{
  "moe_layers": [0, 1, 2, 3, 4, 5, 6, 7],
  "balance_bias": true,
  "lr_router": 0.00162,
  "tie_embeddings": true,
  "optimizer": "muon",
  "batch_tokens": [131072, 262144, 524288]
}
Below are experts of layer 4 (counted from 0) of a mixture-of-experts language model. Rows are named router (the router's row for the expert), gate (a neuron's input weights, with its number), up (a neuron's input weights, with its number) and show model dimensions 0-159. Each number is 128 + 32 x the weight over its row's rms, rounded and kept within 0 to 255. Numbers have three digits each.
After each expert's rows: a language model's description of what the expert responds to. This comes from a sample of Wikipedia text that the model never trained on.

# expert 51
router:146129132117012137103162142097112156097100117141146145158154142115131109156126103099182079113185143139086190117126164206118078083172169050148149048156172161154100142088110080124108117088184098184110083056120158126122201122142096144098120105085183144120091136146100134133183182147148157123137199091118153184122132125135094098147155115159140125147126141153126165119100101116088125159165119105173124137134139159144160106103135127138153133176095111192127164138113125087113168133119126
gate1:183089148142090096125122154120096133129052121077145121116182141139120115191103058097159090147154063107133140161132123092129087133122134151118160122144150095125132089088098111142127178149090176148145208095145219132152089112104129131084158176118133138135134130139139132183086177162138122185140150128157161107094123104175095151140145152153093133109152158187110100186106154084174187139138078153195068161129147128139110097124097107137139113085102147109098137096178229163139158154127143
up1:077165163139135161155173098142112136139160151169141105191153105105112205121165164147108149147131144143110111132103136127107115085113111114189120179147059165139099149094185115117141093066175130119128112111099095112144153110109141063153123041108134090146096169141156131047215111123132107091110077116104108137136154144132148124113157142112119150129164085077141150066073133164121059109135131079091161130085156163053158127086177162134155116115143130150184127156103067119150121123127190
What it handles: Paragraph-ending periods with double line breaks and == section heading markers, plus en dashes in number ranges and scores like 1–0.

# expert 61
router:122161107138108074148120122085101141137124175092128106141057161145132111159114172096080104180108183129067137141174116187130156146148119132148117097142110101086172138192137140039189160127189158114144133093085107074136178152106138092125124115133133208132129157124107130134170115130131108180091121109138141141106107170134068125113070081165138113192086124176127120088051090093121179085107136125173105088099076109112189150153122130104127104109104086155107120156125081153120105075108089
gate0:155081117151145107112136137137089096152070149112135099166154123121200151126101137165104181117196127135120093134187146143107120153151107141116178132103137086154098127097163166208161068181109097128160170102092096119134135174143159106069091100169128098173109091071155070136130060096122169119107150109125136168091095107144124130098151121171129098077193114139162099155142093133053094152130200121081131141169118110102114170115122100125175109118131098081062172164084148140107178111096148
up0:123102142115079125130121098143177124131095140149131071071127158072146070089120179100154130126164154111124167070171139184153122110142137125062172111161153152151039143175121052117195072076107147092082170116140168126166138162139096130120131131157082159090161158131098111117066101113095146131137102124060130163096109147169111187126131106149141139169138092085128130127103124130129163110103147144130091183106121091158068147184116135147118141102160114182047116100123191092098108108151150
What it handles: Periods ending sentences, decimal points in numbers (8.1, 20.55), URLs, plus capital L, W, J, S starting names.

# expert 9
router:079127120097161103089179107065128148118135183133134112138126193106104157087168158156113192095089140118121158162162084103158184152157131119124127144148185175067115122119122108135115092161077090072089152139131140107086197149079108121149092142159130126098136119159177129098135145179037068136134154160202127164123112081110101117077148183098090133097123204198131170116118135132098165158117103143082125122136137169162090081155130094123164131106114155141133147143054151107126118136160114
gate6:144098088173123058108133132101138112136143087142174108131139105135140075184221129150126136149078102096108142138156109136132146173111106105072158105203101076151130055127141130125124115178118179061120195091118137125189094164151120150091151198138142100130181122129136144161071115134184107169164161088111169126117109165138137143195143163092143099091142126095060113117101134102117154096075138137124165128131141215072139138091099103054102140144138152150125140140125155159103102149103131
up6:135085215108136082141152176113118081139169162131156116091102075104086102101110139030128127118136184117143097118166085122162138125132094166163076153122137112172170091116094100074149079132130134134163136131106142098148128096123118096075126135139083141144120111096132166076110040093127127148157136163104156102091085107127130103209148182147072155101151129115047090133170117083141140122099108142116131102122143191106091173157173097116065156103126168154196131107147125110137181113129110
What it handles: Short vowel-led pieces inside long Latinate words, often before -ation/-ate endings, such as Contin-u-ing, artic-ul-ating, negl-ig-ible.

# expert 23
router:098066089111114159157123084158124088102125074103137074196087117142066110060133152130147153109081086116174090098135093124087137116097198126047074182196157193145192101169183112157135090165150100159131086125192124142117089157149126130097133129148113152126086132132182135123139141190093093163164151160092198140139112133146152128126155109162119133102192168130158152116071167106177136117112103149102128092067105116144154142153141124167159095155126120157143108141139141109123093110136137
gate1:132083129117136090163115108153109111121164114159117089105166124073110170099146121098182088065099139114170147097107125146145109113108151131080169133146087178135085112144112148135126096092137182109105170137161166130094104086203089093102078111130162077128194088168185147135128161146089129142136158155139116053141120131161085159138110114132162179151145148123127086093126088133091147053155113197107077097123090109127146051113168123080136170128146142112161022128078086163121113157114112
up1:124167144140167122117193092064138085077119124120091130168128113127147095181135137131135123189118135182158125053176128146179153199125127078187112147137179057119133138079128144152059148097096124113154111167149124113171123173105166165149168095101111130158114178094072154108136136136109092153084195138080075129163131148166097120166105169108114112036127130120145134138112128095123107129139099126112179108143097157123154192114087172153118141115077116103140181150184154100076140114163119
What it handles: Clause subjects and auxiliaries after commas or relatives, such as he, who, had, has, plus lowercase single letters like c, f, t.

# expert 45
router:107157154117139117107103156164100089191140194097130123134218160147152103117189096171074050064082111113129128133168098116110150061117165115132169091084079134128113119111131131138118108142151135106126219071137130101100150131156149147125081121112154137124103130155091096059115128183127111169122140118133114132123153146103119101095112161132168092112096143101186091123134166123175145132106163123137193159090173139187144066169161117108128151074156132057162138143122144184152177099179125
gate0:110130153151093167141143152190167068177148130161137166134085148100142149111157060051100099109065119143192099120172136100123140070090083124153122072164086091086118107119200145105129134144156136135127137133142125133149129114110119142148067081096141128133134110142099167114165179080158175179123161115101197153164152135145081147177108153138090185079124159115114150111100141151117093154177105107128144107109180113119082086133072100120136144148131115160103073150166126195107103179174061
up0:134116150108148113112074160146112179183174121108174150117151134132194077156158101110145108157093088112085132164090151175143105099080118076143156159082078125133178100174118108117107167160099132094080159117085119198116142136125097097093089114099072097222148177076167106151144166088183096099119124141089090107139103085151148133144150134111129112170109055150116162133101115117135156086107205102187130103157115141147105163157084102158112105114175099117110150115110060158085163125148117
What it handles: Pronouns, conjunctions and verbs in narrative prose, such as him, them, but, so, not, that, decided, found, announced.

# expert 1
router:108160120120133074113109085096116083179125101136143189124092157050120088125065136127117125124133140101074125107136087113169150107157119088114106120117167188134130145103125131152166113085134121123137106147100099060127131200119152114084134113155094163161137099077156111185127127048123091101182105144181175100211138067101126181103214077111150059147115090127091090142115096114160124135167109136103132149125129143194101104148102110109210101152128143098155146088116168141131093153110116
gate0:119142081103072147165174097045122128104130136116119168157160151150134181153122104152160127115137170081142148104134111153084146144160180087154083109138101138148114100126120111126117118113098100165177135146169139162154121152131141052100116182131026149124158191083092116094153145150119084113128157129173129115102099094225176099125151157120168121170142175079149073122149156169173147077161133153101132117119158182097118134167157158170146095134159154096134106141151102046101092150168165
up0:159129145124106091145144107088139134160161150083106194135061155170107103089091142107150143116179089123173151184100128132146154167145189107089081166132173091155100121063095144080078094168149126128081141136159127128135100084099141145076144098170090204114096125109118144181097139111103160127092160087140097169160134114109102107113073069089151130172136090133093090136136138102085131103048109060067161165094098088113106177131165115147119134115164076073131108152146132103102155152105104
What it handles: Single capital letter tokens H, M, D, R, P, B, G starting proper names split into pieces, often in lists or tables: Hatfield, Daphne, Peredrymyhy.